Weights of a small mixture-of-experts language model, trained from scratch on English Wikipedia.
Experts: 128 experts in each of 8 layers, 112 squared ReLU neurons an expert, 6 picks a token, a softmax router.
Training: a variant of SOAP for the experts, 484M tokens, 7547 steps.
Below are experts of layer 4 (counted from 0) of a mixture-of-experts language model. Rows are named router (the router's row for the expert), up (a neuron's input weights, with its number), down (a neuron's output weights, with its number) and show model dimensions 0-63. Each number is 128 + 32 x the weight over its row's rms, rounded and kept within 0 to 255. Numbers have three digits each.
Before each expert's rows: "mostly gets" lists some tokens that are sent to it at least half of the time; "comes before" lists some tokens at least twice as common just after its tokens as in all text. This comes from a sample of Wikipedia text that the model never trained on. Tokens count by the router's weight.

# expert 99
mostly gets: "ition", "arily", "ness", " least", "standing", "ief"
comes before: " of", ",", " to", " and", " in", "."
router:178098070165100131093146101151135071096094112084125154163119178129128156171137110130110096138096080139164111114134143110146108084143136140140114101154137126104126101111076161102133085117113157
up0:133173107184136114126096129100162115096141131140201104144129091185146109139104143107168178166145108172116102101183116172110147136143085124143124075117109133105176101129138126109117092099144058
down0:095127127181141124148133107092147197096188129142123146158141146171110138110131138097162091098120121085125132193129137102157126142152116120122128095154125138069116146055118127172049156066144193
up1:098108098126109073150111174123097136149115117162090089167149158155091148076069065104113161146160095164153106122078099140100118150129197061137123138128080119096201133076113094195189168106096167
down1:097145111095177127114107096107177227122171097102089096084101139150150116163098126181153055149131114164149092118142078112134191144099168167137104125084184117146102160135124136117136155135134167
up2:162082104105055169146076136095119084158138152169205137130133149094183129132093113113148131109102150108115153134141116108079126169112150147117135087056072168209094129161113092181118132060147036
down2:167073076174080132055123105101152109163151101137106093132133144210125092178136099039170084123110174134110148061153141110095133103154118124168165118122096185155118136157130146169123089128144123
up3:070131160101064120072094194154098130065097142176074094184198118091137140094096193131107116120155150136149187116114141059065134110166111210096127138066085179131083107177145157108141184145125131
down3:112117150079141106077102197144168122068140061154144132149139105124116146132122144111135120136196172106055138073131145136130134094091094112144113135193128136158117110100128080077153160091111165
up4:121113151117107109134107096118149122117137082111116142075156137106086102131100165125183137064173121107104083104102093142042125115066105126105112140089185131169110151145098105098139128076144113
down4:112164107143106127118136165134121091119087106193066156214224110090105126102127097075149161172165149158140124121133165144135145074085096150139129119066112150120123155141121073082141211119102118
up5:176148092158095111193135181070105141115207135097159146103141129121117118133120119090138159074131141101090157105092145163108185177141130069105146166139149176129146113204156071101133190169144108
down5:102159089151114134125162099116120094067113127141102171129113126110179078140159109101091123147075102132132087188128086124099133171132146129155150149108124139098157065108139098136184119117141149
up6:117075159134124126088103099156106126116098122056165147091184131169113096107128096158104146160093136083125057167145122163180078084151125113138107120123110133172087144173151130158112146136106173
down6:127137142111173134126093160146158197156099184150120127144134065145106185092111221111193172246166118132144103147184167107102162179129163100124130176139129150100141144092127114118111156143151113
up7:142169122112159107111124121152188153137160124163164129165090108197164148077124098142143136112114136098079062130191092153183156117088088114221107149103041179149183103116126108135150145170150126
down7:169123121119111139147154069095135165128160082100135085113132101118142161143130100121099113097111132112137127074148151130067158136066134137183108163146143113136114114087172147195155090113075147
up8:151125110119170143162135132143128157100163144114097163150124164172095094136093170132128113066152126066050171114091160149097166116157116125110134162111193157129123120123169099100119033123146121
down8:141139072153105125179164106108075117094143151112111082145128111050104142133124145086127139054184080141097116140093148114132102154085138130067147144069100153089153158087123097158090162088121153
up9:121119135094151134164120197122088127194103227125153124135128101153106122106086107170114129149090205110102153134124139156130151177157151123175016147108107163162107133106100087138108195150082117
down9:135099181145115093172157144107099096131145117131164146131100089186132148124107096114137146180216143162160134134095146126144083106093138131125085136103120096080101138118061120174126133088129153
up10:136137100138127107157163150160094151163110122147141120151036116124126163112090140162080168146157133118140107135062096119079156154046219182148135083132109050155123074095121104123070126116161134
down10:141080106134093110115164129141097059059090132141214150109193123145197124137107154124162071088155119126050142183131090120173161079200136138117151139113122124113129119139155108163152110122095097
up11:129145121160129170184164146155123126063108129090118216114101167165107186069115127137164043100127113123130144128079118123129123146093114137159123118141197185160136147084137133175158130151120074
down11:117121159085138101139127151142129173059153118097127119125128119087123124122091119108156131155112159164043156125063171106104114089147169084131134129127086124163168170127136127111109115093189139
up12:084125119151116124190131081116139124164109106077155164116157117108085138092098164193154150104157087119105150120151150068055116175149138152198143136148086144137115148137134133094098105080112125
down12:141057116118102096078127147128167087146157144121082156090126070179120091169130153076069153105097160075131135137142107097151130138142166116163162113123155128139118121113102125150170124191186128
up13:133100119138145193137160199198093078116080124156177105147122125103125126179177158147115104177083168129123149113155143131109066070167157151072118138067108147136112150089121123216180104125117122
down13:173139097162174119176106139067100135113176068185147139169170133126161161094107107127146103126106111162152139136079101143150159186185142186114100162091137152171104096136113145169170106112196119
up14:132157140093151125121142074136155191141094142146149084056111096142156107186047101108141126114099149144149056101160135141140121118062093166111130184091132114127152103120083147144091110131132134
down14:164090122088161112158123130137096077192192136126080128139154117100160163053188036096086134118098155120101125136095141150066165139118161096037111160129109131141089127123129108065144106096105103
up15:162100155146202046157188129144157075156096122115148144157113135158137070140066135211151118127115131132156111135080121189104095133059094173127140154160138102068177139148170095090162150164129180
down15:123215125135090214093094114139122159152127080120159141115138119174138118130185128103153122120139133096100145120164138140126133160206161094148189136081152164156103116127116145158125135122061083
up16:098087102157127178190151151113096141121140149126140162146073091097143065121154196083112132132138139099141120114110099121174108101175129115091117125140088126142107107059168067050209157129143131
down16:143189192153113075117153094095119148137094189141091143136189179135123104130043097119109161118123080087183113127050118148127142114157112161124130184125161099151082137175099147143119097188081127
up17:157099143045128169094103074142117154177177151177123177154163111090180113190139150118130132153124112083113090130176078182118179106137097159148122167167093129144176103113146105093082133125115148
down17:175181155175114119167126115111076129137171115171122105141144133140151193082088086174156136172107163114134136111100080157138126142151116107159151142086141120131072090169129134131152098072146138
up18:133131170092163175125115131144051150144135170150108028170151153129129145114182060122116092126162158111118165125112150116153103147103182135118136184135101201131080071076105107110127102166115083
down18:130203167138157088152115120136079176119158119170119086124117112089216135149165123124131121125118117090081108130089163091105069158142172159192150141131126129101158088115129088081128083118132084
up19:147121154128142112109149115059109086122089140118094144168133125156177118145125143140188062101101164080100146138171138130192125105135160083105122207051162095111111140128100135072188115123146080
down19:136130121129125144111128123078129225141099117097111095119094116170121171101154167131169114174123148184122134207121186062107112142103073074146165080110136094144133125172097145146082085142159139
up20:167092125122142156157123117091113157133150124121093145139138141156138059140192109126142093066071095079089102068112123144126045099095084101135129135133099128091122209156145123117149111105140120
down20:119126151083109122122127121084130117151045118120089152131104132163084209093093133138145123147064150150150133128174119088068126172208119148172118111106113095102216122133125143151119155136127098
up21:148150162061089141125143106095192103150138167198183074134171180128154123124128141160139083153135134103157171083153118117120130122140142101160118073096116076139112145133114148189115127150167164
down21:152084093081108187126168119113129148093091136135144098100142171145154132118095139124136145118136103196126134056140076093115134130111093181137117133106132131130167062139150182079114185037096105
up22:104131137077126082105153122111061119136137098122093074137146159085132152074083180196073130119115144101137088128091125152165068103130170147137126154111165157091109107135123186138141135129098089
down22:099161126185133064125090103203157154108132064121103148167106118130105164104106085122091132120086151135122134085100096131118122126125140144095134134080167161212157125155189104107181157152103163
up23:146174185162168113162107134104115123074164131116184133110198149157169147145176139139175134133123131160134178069188156138156110149144134130103125146185189088175173158144176082171154130165146080
down23:144127165109128112091091161127115183127184114095129080106076100133137096116095179138172105178124074068160134140109113172113120159168083159131107171115091115145094112160158157164114137110136162
up24:084133169154153138109136169148090130118095183138128129139167108129055121125138154116165131101141167138102190111147140180174109143141133116154038142120107120153141194108133105153087167129138122
down24:113109127193117162109128108074155125096081188098119133189100161143152068156131132156133143091129086170154116114198156161072116183148128137081133153162169169103110144150134103141149142168096172
up25:140201113109155095130136116098121083098096124152096094100151101095177162148153124093153134108168125159109133138075085135143160126119061149153138145185102184132129106164108155056138129137177126
down25:179065099121164113127160078149155151172115135096106148117114139172135164112121110133134063125077187099143118122177125097064094133171168096145170099063122169125139155099139073174100160115088150
up26:142224116121132091154133117152181076152194122103111111140025135130154108064193061129136110114144097088168141137162172176141133133122143155119131144150169080154101114169156148102091126082102123
down26:116049131097125139138116112108135109138122132091080111096163139140077123138126127086144189164072174138102144133098159157143050133106147114068086129116063117101097128136142098154101187152164124
up27:108156124140115144175075140123148082137120121165138092058178159154159183120124139111117094097112124087145119133116119107103115133086159160139120094125073091102167198158104126134108152134118166
down27:088117088143114128138121172137151147149121082074157109143088166123101184046076109143123156137157125139178191051151120105158158123180134114145144100119156105123122163123072113093190169115150197
up28:107102189158176132096065114137108218091174135108146143144153099094115087134089101116142109154130145082099160140105127156095123150197154093144128095119184127135123112096136093118109118163225132
down28:139127166085157171157160073101035151064159086171107138108128144150113122152143111138101118075146140163111133150083138110123148114101103106164132148147133090134115148146105140138150076172148115
up29:101148146091111069094117092140142172170179124131178125168145137110139129141097138175116167170107134153078028132105178113160099101109122158099127194122153209130137082142076165123061158122145114
down29:106146135172159165186089065137158115117100103159088135132120111113162109161146125160112152124168105164145155137089125133151128137059134128113105170151114128062156116178104088122168114162157170
up30:156100124139151116092160071149108158185123126122134136174138159120114177182160161063117110112121146091139072130147076156082134091163129134149128203080156156144140078175146138057101115135109108
down30:119140146137137137117089187096163148149156177103156100145137120065141143112130160073154105124175132132162146179096165109120138175092119142117097112162152148128161062056158108081144080075145169
up31:192173181109120141160092154096093142111158115177091148113051135172101131149116164078110100166127111142104112153142111069092163164164118148176136121118135083141104124154140098169135139117028074
down31:113106107130145116086140146102137203146121102115195110078185170088127083089155165128183188093111189144136170173135133132085095119158079154124198152188187141098139133019127165103144043094174211
up32:158077115091118134143096147137155085208223135115087090175120107054158132127129071136138146086169120146071111149047094167151140118148086060089136178087221118116084128045102150093064162140141119
down32:144140107117138103123099100144153114158146106113122146146175120107174045176124096205132153139154054066153080081137107141089127126104170170149127120151106151084103171109192122176145144190135139
up33:124111090139123078082126145099087101132097166117100083153100112190155128128111096148064206066118118120147159139091089133143135151093140113148128139150066082142108105153129124120120107070053145
down33:127114096160162161171093139130092144114083129108187144156060090144120109128101130147138103169142175194128094137136082116095149181090100179142124156085113078109135106143174152152134098142156039
up34:116163148128135088098145153199167122142119138095089123182130160154123183119069110190135168097135138149111162081109175128081128091133133134125117176115095113115152093064091092120149144130121102
down34:097114119133128189095158179073147117158153110118094100126139193154108110194149164087155132075140087114127101120122101127137034124107119199092151061116139131120209119111143131178130122167102158
up35:125103120091156088079144198077102125141130180123109140187137112149144155127141087099137072101153163202145131115079161147130122140085103131154126169108097085173108074139086125060077131095068135
down35:161169137097114084131156170126131157114133139127123076091108172108118116172185123084135158095148071170141116105133136078143149121082143116094165143151161119097161103181115119164100089131163077
up36:145086128153151148187114143107162096148143135096152155214108105178158127117120088086170071125113149085112096034138167175163111112111146118164129115135117194131114163159083165184211088125111114
down36:091101119147087108108154170130066126179093122170152127190122147197065076204131182127137168097095121098121131159164157078126156107140042209115189131163081112158111125117186128131132169126109106
up37:090129097163120158163132113103120120153115112148127135120096128099096070081109155108072110108099096108132133121138094135074141114142112139153120129061099073109157158178118082132134053132130114
down37:128105167109167133067114137087086150090183120120108178123061153137072162086152104137071120098127201099124156139164142103086124114137117180093176121196087099161200110132184109115146188065088115
up38:111092107082171152125131124201107183118170107133129183130185098125121131147104120113109141156146139119142096123172033150098101132129116143123115096134171110095206141098156095123143171161183133
down38:166128113154145136151152153139109148112104078117134096101142161084152155099115123109102150140085076136084121119108108106140080128107075106142105110119136101098156106180095168145100099130135047
up39:141158171154167117152176165113161091127113126139140086114095146148095116150144149140155143179122176195135139144072166126179142093146107151109123085123175182113148142120130149099207104170194167
down39:062155115122111129090092149176082142106157106084097155150128128090064142081138154124118113115157125140086124125085101153094141097102119114105176116127143131140167147166178145127160135148165090
up40:128158164189097094128126152144115149166162122139129116128140127113045127097118174145124199124124104114113122104069139164144142093131071162169124122182144162177136097138137127169127155151159137
down40:168156108097133176128138070142118098129119145124160097092102057160097171080121105131136088134151111165133163100118162078075134098150159115106133116108101139148083165109127096162113131129085116
up41:108125119127202163145073099131111123148098147125109119110150153164202118145162127112130147091104135137052161136177087102160148146139127117128127177051108116096140133148150178099147137159161100
down41:130154110129118140194163136154086171163107083102124115101095101148100103162119121154136126108115121194168102113094111124094064115100190104096099145153118102134137145170096166144083156092126117
up42:113102093102096101183061124140139082163187133168125149152115085129127112111170068108106160103166130094163171097087155093141163138150171131077155168090146119126103087095184103168151132175089117
down42:097134152107169135119149146089079087164144054121074065110139160166103141144119169134117155121111142145126090076140098166117084073045135124122125091212066121113140170116109150099115154139137125
up43:091122081158109186111160148125151115151121143179130108104079187101172171062139171167141146145149099127119103072100111089099126113138155098090132121114133115094202087106170154114185165094175132
down43:132194130070125090152096225049170123125127156066156117155090127167118155125080189155181100172132147091103171142165133133154167150158097116086133094156110158170170093125185189096095151123116152
up44:086062159148102111112045113163147134097178111117140104152152126141156150139137076160174144125096122129117104157144106152116102093119136112131128108122110153137137129116134140089115129145126145
down44:130192092107142108153128178078138141119042107152112138118102089103141151160120120142075127174147121148044148113141124100117131084134117144071151131119140152093123177151172104091183195129176141
up45:105140126099173129134104102158177081082096122132117176155102111138113133114089094147070123145156117133162079155178046180095112093127119124136118129096142119164096133147188117104089156065220158
down45:117175086096040102088119103121126056122107098180084084125153126117147183082102116153125124087142163167086105138084158111117115145124167100113083146190106084087161119161076139161193179164163187
up46:076112176161090102108112103115054103185101130173157086120142113058113097094187110097169133123068130063114110183134124126145130086141062149114143146106117173103170098122133143143149126148161124
down46:095126146166149156123170181103143096108161131125153137133171122194105096125104114157129111146172143092146140106087105108090095133153222126123158120163135150101187108114167109185113139120135111
up47:138125191139150125093097128135115130106103142106186000114128125096162109114090090118157163120112143147102144165153119113149135158140135114081155115149139184082149114120113130131141163134185168
down47:118137144138117158136131123102145121119153154172179206120140085134138085153138133195131150123112093147085143125102109126123152111116079090148106185112142088096063106136107139105150105168159140